Below are experts of layer 4 (counted from 0) of a mixture-of-experts language model. Rows are named gate (a neuron's input weights, with its number), up (a neuron's input weights, with its number) and show model dimensions 0-95. Each number is 128 + 24 x the weight over its row's rms, rounded and kept within 0 to 255.
Before each expert's rows: a language model's description of what the expert responds to; "mostly gets" lists some tokens that are sent to it at least half of the time. This comes from a sample of Wikipedia text that the model never trained on.

# expert 62
Prepositions near numbers and math
mostly gets: "_{", " (200", " \\", " (201", " (199", " (202"
gate1 [ 71 133 102 141 108  98 124 101 126 139 111 134 114 112 156 123  99 146  89 125 157 100  89 136  78 115 100 168 121  82 146 124 127 120 128 126  94  85 143 117  74 141  93 107 106 103 120 164 116  93 119 117 162 141 156 142 114 106  80 128 111 131 103 111 138 110 169 129 124 105 100 144 131 174 128  98 141 109 133  87 151 102 101 109 139 139 141 148 165 122 105 145 137 116 108 106]
up1 [ 96 171  95  80 120 136 122 154 162 111 130 141 123 116 150 121 125 156  69 106 137 135 115 118 117 134  69 149 101  87 164 126 134 146 114 124 135 111 146 138  82 108  57 165 144 100 115 147 114 118 124 122 139 130 173 126 103 138  99 102 127 112 100 164 122 115 128 165 117 133  77 119 138 125 138 128 137 146 140  99 139 114 102 103 173 112 111 150 140  98 133 162 117 116 158 118]
gate2 [136 109 134 147 139  52 116  86 114 137  84 143 109 122 125 137 122 116 151 168 150 140  75 128 123 105 120 161 151 107 100 139 129 106 117 112  96 116 152 129  73 115 137 117 106 157 129  79 110 143 163 127 155 126 109  87 121 124 148 186 133 111 112 139 121 138 134  97 152 121 106  97  93 165 121 144  90 129 101 127 113 142 102 145 108 166 136 117 153 108 138 103 123 151 164 125]
up2 [132 146 107  93  71 157 112 158 130 124 199  92 114 113 126  87 110 160  95 134 101 128 161 108 136 105 143 170 121 148  87 145  90 173 110 133 147 148 110 121 125 148 120 118 136  85 108 134 139 141 131 147 102 154 129 138 123 134 128 108 133 106  93 146  98 133 166 113 119 164 129 144 161 137 124 133 112 139 114 120 105 123  87 135 111 103 152 182 117 108  93 122 110 109 128 177]

# expert 16
Years, ordinals, Thai
mostly gets: "2}", "===19", "า", "1st", " 19th", " brig"
gate1 [162 129 139 116 135 133 120 114  95 115 138 115 145 153 135 190 194 146 130 176 148 144 147  82 157 116 108 160 117 101 120 107 109 133 108 143 134 174 152 143 144 143 176 139  98 144 150 123 109 117 123 147 131  95 139 132  97 126 130 125 156 155 123 145 141 147 114 147 130  68 169  99 143 170 125 138 131 154 162 150 146 161  87 156 137  97 129 132 109 112 108 145 127 136 170 125]
up1 [130 142 116 130 111 123 114 138 156 154 109 131 158 132 120 146 104 140 155 166 116  57 150 151 107 114 119 130 126 128  92 151 141 120 173 126 152  79 124 114  79 170 122 107 117  99 154 126  98 143 129 168 116 121 131 108 141 147 103 109 105 152 112 155 101 111 117  94 161 130 118 191 126  85 151  79 149 158 104 107 121 151 119 121 113 156 159 141 126 124 137  99  97  93 140 141]
gate2 [117  76 130 121 179  91 153 100 152 110 110 119 159 112 119 141  74  96 149 107 142 132 123 130 124 102 171 139 119  91 144 118 136 106 156 116 134 138 112 128 149 116 159 109 124  95 163 134 106  94 128 129  89 125 135 150 102 116 138 117 124 139 130 140  57 126 109 115 153 148  87 151 142 131 125  83 136 129 112 178 175  97 149  98 101  86 127  80 120 128 137 134 124 118 138 123]
up2 [151 127 117  74 153 160 109 161 174 128 119 136  84 142 135  95 144 124 119 128 119 180 115  81 131 116 103 143 132  75 110 132 136 152 136 126 127 127  59 156 136  70 134 106 142 110 112 173 131 133 135 140 135 131 117  95 126 129 120 129 182 166 144 119 154 125 165 112 114 140 137 154  96  97 132  93 147 116 148 146 127  94 121 156 126 144 123 175 101 120 125 148 137 135 114 141]

# expert 6
Web addresses, infobox labels
mostly gets: " Website:", " min", " Language:", "/sq", " Elevation:", "w."
gate3 [122 114 110 172 114 141 150  78 158 175 125 134 112 146 116 166 115  94 169 151 102 126 115 104 147 146  89 132 109 120  83 140 139 140 161 101 163 142 125 122 137 137 139  84 142 144 123 141 164 136  99 109 117 157 137 133 148  94  88 125 128 100  89 130  83 105 150 115 128 121 118 167 135  78 120 101 114 116 132 148 150 127 109 107 108 128 179 124 140 136 126 101 127 181 150 162]
up3 [137 123 122 109 134 117 131 157 148 130 154  97 141 131 140 140 130 138  96 105 108 129 124 156  98 111 176 135 100 142 153 115 159 110 105 120 115 120 120 168 144 156 108 156 114 135 114 119 117 133 119 168 178  80 112 109 167 110 135 155 148 150 144 123 151 128 139 119 140 117 151  89  90 147 128 169 117 185  86  91 106 139 157 149 114 135  54 109 117 126 160  98 135  85 110 114]
gate4 [120 168 153 110 101 103 116 141 120 150 103 154 178 102 132 126 159 142 113 100 135  79 139 108  77 131 111  96 146 155 144 144 125 141 122 130 128 111 178 122  83 100 114  88 151 129 100 102 131 146 130 102 132  94 139 150 109 133 118 109 165 130 142 139 149 153 166 161 127 112  86 123 144 133 143  70 126 122 140 139 177 104  94 123 109  92 169 130 111 150 106 126 139 150 101 106]
up4 [ 74 124 157 117 123 107 135  74 149 132 148 163 156 112 100 133 128 136 121 120  61 115 154 177 163 149 123 100 137 127 149  95 129 101 148 108 155 132 160 135 123 147 117 137 114 149 112 123 140 104 116 121 149 140 130 107 110 102 153  69 115 123 166 108 114 106 145 130 165 115 114 159 143 136 164 123 179 138 103  81 123 112 155 116 141 120 174  95 104 108 130 127 135 115 129  89]

# expert 27
Contrast conjunctions, W column
mostly gets: " but", " however,", " and", " however", " However,", " Candidate"
gate7 [137 135 104  89 122 111 124 115 160 139 150 122 111 153 131 132 108  99 125 138 106  93 110 154 152  51  85 118 151 132 128 143  86 123 133 138 131 102 146 136 113 167 123 147 106 133 135 133 104 159 124 138  97 130 151 173 129 171 141 116 128 126 127 104  76 125 119 143 128 153 120 150 131 123 145 123 133  90 161 186 151 168 133 206 143 134 143 153 135 120 122 148 149 126 100 169]
up7 [164 117 147  96 110 128 120 112 133 122 128 136 115 155 128 139 148 150 142  90 110 148 151 109 114 104 115 104 119 133  93 181 106 103 133 114 141 138 150 138 150 127 131 173 130 162  96 132 103 146 137 104 116 122 156 176 111 158 144 112 149 123 185  93  97 144  82 115 122 134 150 145 152 121 117 114 137  83 125 178 109 177 136 177 134 115 166 138 132 158 146 112 155 117 159 175]
gate8 [122 131 143 186 159 118 115 117 105 116 180 137 109 118 125 125 121 100 123 158 148 151 107 174 124 102 173 127 109 130 137 137  93 118  82 147 131 149 120 139  92 106 155 107  83  96 204 147 156 128 127 132  88 101 167 129 163  93 121 112 127 127 165 123 115 149 104 168 130 122 130 132 171  93  98 104  98 140 130 105 125 142 124 107 156 102 140 132 137 126 157 120 119 115 142 131]
up8 [125 121 122  90 124 128 110  96 135 139 108 115 123 111 155  65 115  85 134 114 124 160 115  91 131 162  95 101 163  95 132 105 142 150 112 114 144 135 117 122 160 143 146 111 149 161 131 138  89 106 137  94 142 144 120 108 148 148 136 131 100 160  92 143 137 109 149  97 102 149 115 164 119 153 123 141 152 129 122 104 124 110 112 123 143 160 172 131 113  95 111  93  52 161  89 156]

# expert 12
Colons in titles
mostly gets: " zone:", " UTC+", " \"The", " (DST):", " \"T", " \"K"
gate3 [130  72 105 150 111 132 200 157 171  76 168 121 137 111 143  79 108 177 126 142  91 113 134 155 131 101 123 131 106 139 161 168 125 114 161  95 129 127 111 126  84 137 148 101 151 126 140 126 127 123 159  81  94  95 128 109 133 144 115 158 137 133 122 113 126 155 125 157 116 101 130 121 147 132 123 135 126 151 116 141 108 131 141  78 122 104 147 111 104 170 149 114 128 104 136 113]
up3 [129 151 135 107 146 134  76 149  95 150  90 110 134 149 127 136 155  43 147 114 145 120 108 140 138 181 142 155 157 140  70 101 139 150 118 120 109 117 132 123 164 151  67 153  99 135 135 106 128 114  90 125 154 160 118 115 124 120 121 124 114 113 125 157 111 124 145 143 171 147 117 128 109 131 127 110 126  98 129  89 137 144 122 170 139 123  97 139 132  77  91 125 110 125 108 118]
gate4 [122 126 142 137 135  92 120 112 144 131 108 124 151 127  98 163 138 126 165 151 112 106 113 114 113 123 120  95 111 107  79 154 109 122 145 116 133 141 183 134 113 188 151 101  99 133 115 144 128 145 132 132 185 114 134 167  98 126 105 127  84 126 159  95 151 133 102 120 137 155 126 152 105 154 107 110 124 131 167 126  98 186 114 104 109 122 174 117 104 100 116 179 109 155 113 165]
up4 [141 132 151  90  87 161 121 129 151  98 121 152 110 120 144 113 151 107 142 102 150 111 139 122 156 179 128 125 110 130 156 128 133 111 142 100 113  96  97 139 148 124 172 110 136 113 169 111 183 112  99 118 136  77 153 120 159 131 173 112 155 149 108 125 152 166 108 124 146 100 111 106 105 157 183 121 158 127 113  86 139 156 147  76 121 133 118 149  83 139 110 129 143 144 131 120]

# expert 59
Sentence-initial subjects
mostly gets: "The", " This", " While", " There", "There", " These"
gate4 [112 134 139 128 113 151 135 125 104 127 146 150 136 118 123 151 128  98  82 147 124 149 146 124 159 144 134 133 171 121 133  73 150 124  98 115 169 124 115 135 129 164 106 163 114 140 110 126 137 191 115 110 122 131 150 142 154 141 125  96 130 135  96 134 149 117 127 131 187 144 114 118 139 133  90 150 147 148 106 165 179  81 129 203 153 135 143 103 108 125 105 117 113 146  73 112]
up4 [127 119 111 133 141  99 103 125 147 103  91 125 115 142 149  92 108 178 201 121 101 120 111 134 129  95 112 128 141 132 127 167 151 127 154 126  89 129 149 143 160 129 133 111 159 119 120 152 117  75 144 115 153 120 131 117  92 119 124 161 129  98 166 103 119 124 133 112 123 177 113 135 124  88 139 106 101 142 129  93 112 146 140  35 113 125 117 135 147 164 109 135 150 139 141 143]
gate5 [158 105 126 109 139 103 105 129 149 137 109 181 160 122 120 123 142 152 144 149 141  92 141 133 138 123 126  98 167  96 126 103 105 162 173 151 137  88  99 155  96 132 147 128 149 113  97 117 176 151 114 153 132 134 103 134  86  78 136 106 109 170 129 147 117 113 152 118 149  78 129 130 141 149 147 152 113 143 118 143 141  97 142 137 110 148 118 126 120 118 187 171  77 142 160 127]
up5 [156 138 127 104 135 109 122 127 156 159  85 169 155 134 137 113 122 121 166 140 136 146 167 103 142 132 130  80 172 118 155 125 119 167 145 163 154 117 108 171 167 139 137 114 172 138 148 102 150 137 103 125 137 133 145 131  98  97 137 142  91 170  69 143 132 138 122 140 146 109 108 125 157 147 168 154 128 115 141 110 131 130 148 136 119 167  96 121 146 119 151 150 100 158 191 131]

# expert 39
Chart table labels
mostly gets: " Albums", " Billboard", " (US", " GT", " Racing", " (U"
gate1 [167 131  98 115 153 167 114 123 153 121 128 137 137 109 143 132 139 124 152 160 124 162 155 109 142 140 183 140 191 133 153 136  67  89 148 122 160 127  99  74  85  99 120 155 114 110 165 119 106 138 126 156 133  88 116 140 139 163 122 135 118 127 122 107 144 138 135 110 145 122 135 131 104  92  86 153 117 127 118 153 120 160 127 110 125  97 102 113 185 130  87 135 134 119 114 101]
up1 [ 97 140 131 128 175 175 115  81 122 108 118 111 178 143 110 161 168 126 151 170 126 120 138 121 146 136 146 153 183 147 149 149  99 115 131 107 151 134 133 113  99 139 118 126 110 118 173 123 140 122 167 137 124 111 144 129 127 106 150 148  97 109 128 123 121 123 102 113 153 117 134 138 109  85 107 193 136 151 113 138 159 161  90 114 120  77 117 115 180 126 117 120 126 116  84 102]
gate2 [100 131 146 176 117  61 131  95 126  86 141 144 103 122 142 115 167 158 122 118 118 123 126 141 145 123 138 114 153 138 143 112 141  63 142  79 143  86 121 118 109  77  78 123 143 136 124 101 167 117 141 119 127 111 127 168 121 132 147 134 132 125 153 109  99 118 115  88 135 104 151 138 121 153 120 141 105 134 114 120 145  71 161 142  84 163  90 115 101 134 148 133 135 112 101 134]
up2 [183 137 160 131 152 176 140 142 126 141 126 145 168 118 151 147 124 107 135 137 138 180 181 117 117 123  92 132 152 127 134 149 128 143 141 167 132 148 139 163 137 146 194 146 105 195 141 132 107 138 119 117 126 150 133 102 145 127 173 129 106 119 115 173 153 136 128 128 128 128  94 154 108 119 161  88 140 152 138 144 136 174 106 109 149 114 178 134 129 131 102 118 127 164 127 126]

# expert 49
Capitals starting names
mostly gets: " Fitz", " Sh", " Tw", " McG", " R", " Lad"
gate2 [125 108 110 137 125 129 115 106  80  92 147 100 150 126 155 152 175 122 125 133 107 124  94 132 166 132 101 135 139 135 143  61 142 165 145 116 137 121  90 133 139 159 109 127 117 116 114 102 164  97 132 121 124 108 114 122 121  39 156 135 150 124 105 145 107 131 128 120 156 123  97 114 132 144 146 108 134 127 100 133 118 106 156 133 102 145 138 119 133 150  95 172  75 112  73 108]
up2 [140 127 155 147 135  85 130 125 153 109  73 141 116 120  96  93  92  93  82 102 114 146 127 119 106 127 139  98 140 105 129 152  94 123 125 126 137 132 143 130  84  98 130 180 114 150 123 117  86 131 135 127 136 141 139 152 133 194 125 137 118 129 109 134 141 150 143 147  91 118 163 153 114 101 117 126 134 142 177 121  83 160 169 143 137  97 112 129 123 121 161  87 110 135 185 143]
gate3 [138 115 131 136 173 156 116 126 169  95  99 138 153 143 138 135 176 140 116 137 130 142 122 119 116 118 147 144 142 152 178 178 146 196 156 113 139 110 147  90 112 122  84 172 110 132 147 127 113 152 144  88 126 141 137 124 158 117 122 163 116 148 121 119  88 126 154 146 110 119  86 132 112 106 114 160  83 160 147 116 121  93 129 118 112 125 129 115 146 156 152 110 139 168 155 174]
up3 [112 108 108 108 123 106 157  93  93 145 161 139 116 109 175 134 122  92 124  93 123 118 114 136 143 153  90 110 109 135 118  71 107 110 136 118 116 124  85 150 128 178 140 123 136 107 101  94 124 117 141 162 108 126  92 127 128 152 120  86 143 107 129 134 126 146 107 119 167 127 166 128 149 146  97  86 126 129  74 151  93 158 154 158 143 123 110 120 160 101 102 150 104 105  85 100]

# expert 32
Table cell contents
mostly gets: " MPC", " A;", " Authority:", " SWE", " AUS", " 1;"
gate4 [126 100 152 164 143 124 129  90 167  80 158 167 146 107 125 143 127 152 113 188 108 125 121 102  86 107 124 116  91 144 169 175  99 152 111 123 178 133 108 130 101 153 166 149 111 121 137 163 141 158 106 153 141 158 128 154 148  86 126  91 104 109 128 114 171 113 129 120 139 111 155 179 153 113 107 145 110 120 130 119 130 122 124  89 116 140 115 103 118 108 128 113 136 129 157 128]
up4 [115  96 172 148 104 134 171 141 142 103 162 126 117 114 106 154 110 152 103 134 110 130 102 154 135 135 123 110  95 136 189 166 101 138 127 136 123 107 138 138  63 139 169 141 111 169 119 156 163  84 129 131 164 135 157 180 140 112 143 140 151 123 132 126 170 124 122 177 102 150 171 172 138 131 126 127 129 122 144 105  88 123 124 114 130 133 111 111 125  97 169 130 124 111 121 136]
gate5 [131 126 112 102 142 151  74 132 125 132 107 107 158 120 139 105 158 136 136 105 124 140 100 174 140 151  81 114 115 106 108  88 123 154 114  78 102 149  98 126 121 111 124 101 173  88 124 135 117 105 145 168 106 100 159 104 140  99 111 106 153 181 119 106 103 147 116 175 153  99  99 119 129 129 140 115 129 125 137  98 115 132 107 113 154 165  84 116 133 122 148 165  92 103 104 115]
up5 [117 119 152 117 141 117 153 105 113 120 114 112 129 131 116 156  82  91  96 130  97 159 104  92  88 107 172 145 112 125 136 156 111 137 122 170  78 108 127 102 140 120 114 143 147 178 110 120 142 101 114 141  93  89 135 106 119 136 110 119 168 131 123  91 178 151 137 128  71 114 123 118 134 153 127 131 112 130 182 147 111 103 101  97 116  94 132 123 127 148 139 106 168 172 148 124]

# expert 26
Section and table headers
mostly gets: "Personal", " MPC", " personal", " international", " ±%", "==Early"
gate3 [135 151 166 122 197 112  91  90 184 151  73 126 116 125 133 139 131 125 157 158  83 150 123 149 138 145 112 153 148 122 153 142 119 122 115 118 120 150 138 131 132 155 127 128 110 118 120 160 105 163  91 157 132 115 117 123  99 177 104 154 120 136 187 109 113 123  86 111 138 132  99 134 155 116  98 103 135 124 122 140 111 181 132 151 114 124 140 165 135 111 154 144 165 145 101 142]
up3 [183 147 139 114 140 152  90 105 119 151 121 125 123 134 136 128 107 152 155 149  97 148 103 138  99 117 149 153 119 162 138 107  93  88 128 112 136 121 107 118  91 118 138  99 139 159  78 114 100 109 110 137 175 101 115  75 116 176 148 112 113 128 106 151 109 138 123 109 123 143 106 144  80 179  99 125 111  96 123  83 159  86 133 133 152 141 122 144  92 122 103 130 109 130 123  95]
gate4 [124 133 187 110 105 130 120  84 202 105 101 133 117 152 159 111 146 107 145 149 129 105 127 159  93 125  99 175 166 129 126 155 118 109 123 142 119 151 126  94 126 126 142 109 131 116 123 116 103 112 142 114 122 145 164 117 129 124  78  89 120 146 146 113 128 142 119 124 104 135 176 119 157  84 155 120  94 140 102 118 121 104  55 177  94 131 128 108 120 129 131 145 127 149 126 129]
up4 [125 107 177 123  96 137 110 120 138 136 126 135 127 172 166 142 105 176 143 143 114 121 143 139  68  93 135 107 142 118 124 159 168 129 128 130 123 128 140 106 146 145  78 130 100 185 136 174 125  96 150 107 155 146 137 109 131 123 133 123 138 161 141  47 129 124  89 142 129  97 167 152 167  93 138 129 104 135 118 100  98 127 115 152 133 129 127 119 121 138 132 126 155 138 107  95]

# expert 50
Taxonomy and See also
mostly gets: " also==", "==See", "Scientific", "idae", " JPL", " Animalia"
gate7 [137 123 134 105 133  97 134 115 146 128 132 145 160 131 152 148 137 113 124 182 114 109 100 154 158 153  83 181 143 117 142 145 170 122 126 128 131  89 143 118 157 128 150  81 148 161  52 171 138 164 129 133  92 117 121 113 121 160 138 122 126 157  94 166 113 146 131 118 102 130 114 127 151 126 126 134 140 138 105 100 115 120  98 131 105 162 130 107  89 155 138 139  84 176 102 120]
up7 [135 146 125  97 141 186 129 147 109  95 109 114 109 118 111  89 124 135 147  58 181 141 133 120  99 138 209 136 126 121 118 154 121 133 118  97 124 136 121 106 108 119 143 161 126 131 144 101  99 122 138  94 184 118 139 151 125  87 126 144 126 125 131 149 148 131 122 108 117  99 122 133 107 152 130 141 107 131 162  85 156 180 112 133 142  87 107 146 116  98 120  90 131 123 145 146]
gate8 [128 118 144 138 124 101  90  90  79 133 151 154  78 126 125 143 158 158 127 127 126 100 157 107 118 125 139 110 146 132 125 107  96 131  90 144 125 153  73 132 135  89  83 152 116 104 190 118 119 157 163 106 136  95 153 109 109 142 135 142 125 155 114 116 141 148 101 104 129 146 123  97  72 138 103 107 145 116  99 124 101 120 153 154 109 140 137 138 159 101 136 156 114 178 115 159]
up8 [168 161 151 120 101 142 126 150 100 133 129 154  81 129 136 118 110 121 147  80 115 116 181  83 131 134 121 148 130 114 105  95 134 120 160  97 122 124 118 143 133  86 124 132 135 137 163  98 144 186 140 151 142 111 119 161 116 140 114 118  81 163 161 159 123 128 148 120 146 136 116 130 116 166 133 188 113 122 141 123 135  93 126 162 137 113 114 154 138  97 136 171 115 120 194 119]

# expert 29
Article headers, openings
mostly gets: "==History==", "According", " According", "This", " This", "Species"
gate4 [112 126 141 125 103 165 104 142 128 113 124 120 109 137 209 109  87 131 132 142 112 124 144 104 110 167 134 140  98 121 142 151 122  93 141 121  69 138 148 143 119 141 108 146 125 112 162 114 125 103 133 156 112 147 167 104 127 138  96  91 144 122  87 143  84 142 152 143 151 126 125 126 138  63 125 171 139 139  84 153  87 115 138 100 154 178 114 153  96 126 117 124 112 115 125 130]
up4 [150 130  99 121 132 138  75 172 148 146 154 136 124  88 109 117 173 148 133 153 151 115 177 142 122  79 114 148 162 119 101 142 139 167 130  99 128 136 132 131 110 110 123  87 124 117  87 112 144  89 100 109 146 146 117 106 117 145 163 122 163 124 117 120 170 130 161 139 128 110 166  89 153 115 110 115 120 127  66 102 161 124  93 132 108 151 163 134  95 119 147 114 150 127 101 116]
gate5 [166 147 114  80  91 135 137 132 134 141 123 139 113 164 150 118 127 122 132 127 192 162 109 118 130 102 134 133  81 135  95 166 132 125 117 107 124 125 113 130 128 110 160 124 168 121 128 164 125 141 118 155 139 149  83  87 148  83 107 117 110  70 120 120 139 119 114 101 158 109 128 147 133 110 148 187 105  79 112 106 146  94 121 103 128  96 138 116 105 118 142 151 101 170 150 114]
up5 [102 100 166 109 106 103 109 123 109 122 139 132 135 129 154 109 115 114 142 129 140 131 158 160 124  92 164 146 103 100 135  96  87 118 100 123 109 123 147 119 113  98 137 171 142  80 131 143 113 140 103 127 113 214 112  64 127 120 139 124 127 124 150 111 151 126 132 105 114 138 125 203 137  97 110  99 117 123 112 118 151 133 144 145 126  87 102 144 123 121 177 134 139 116 149  96]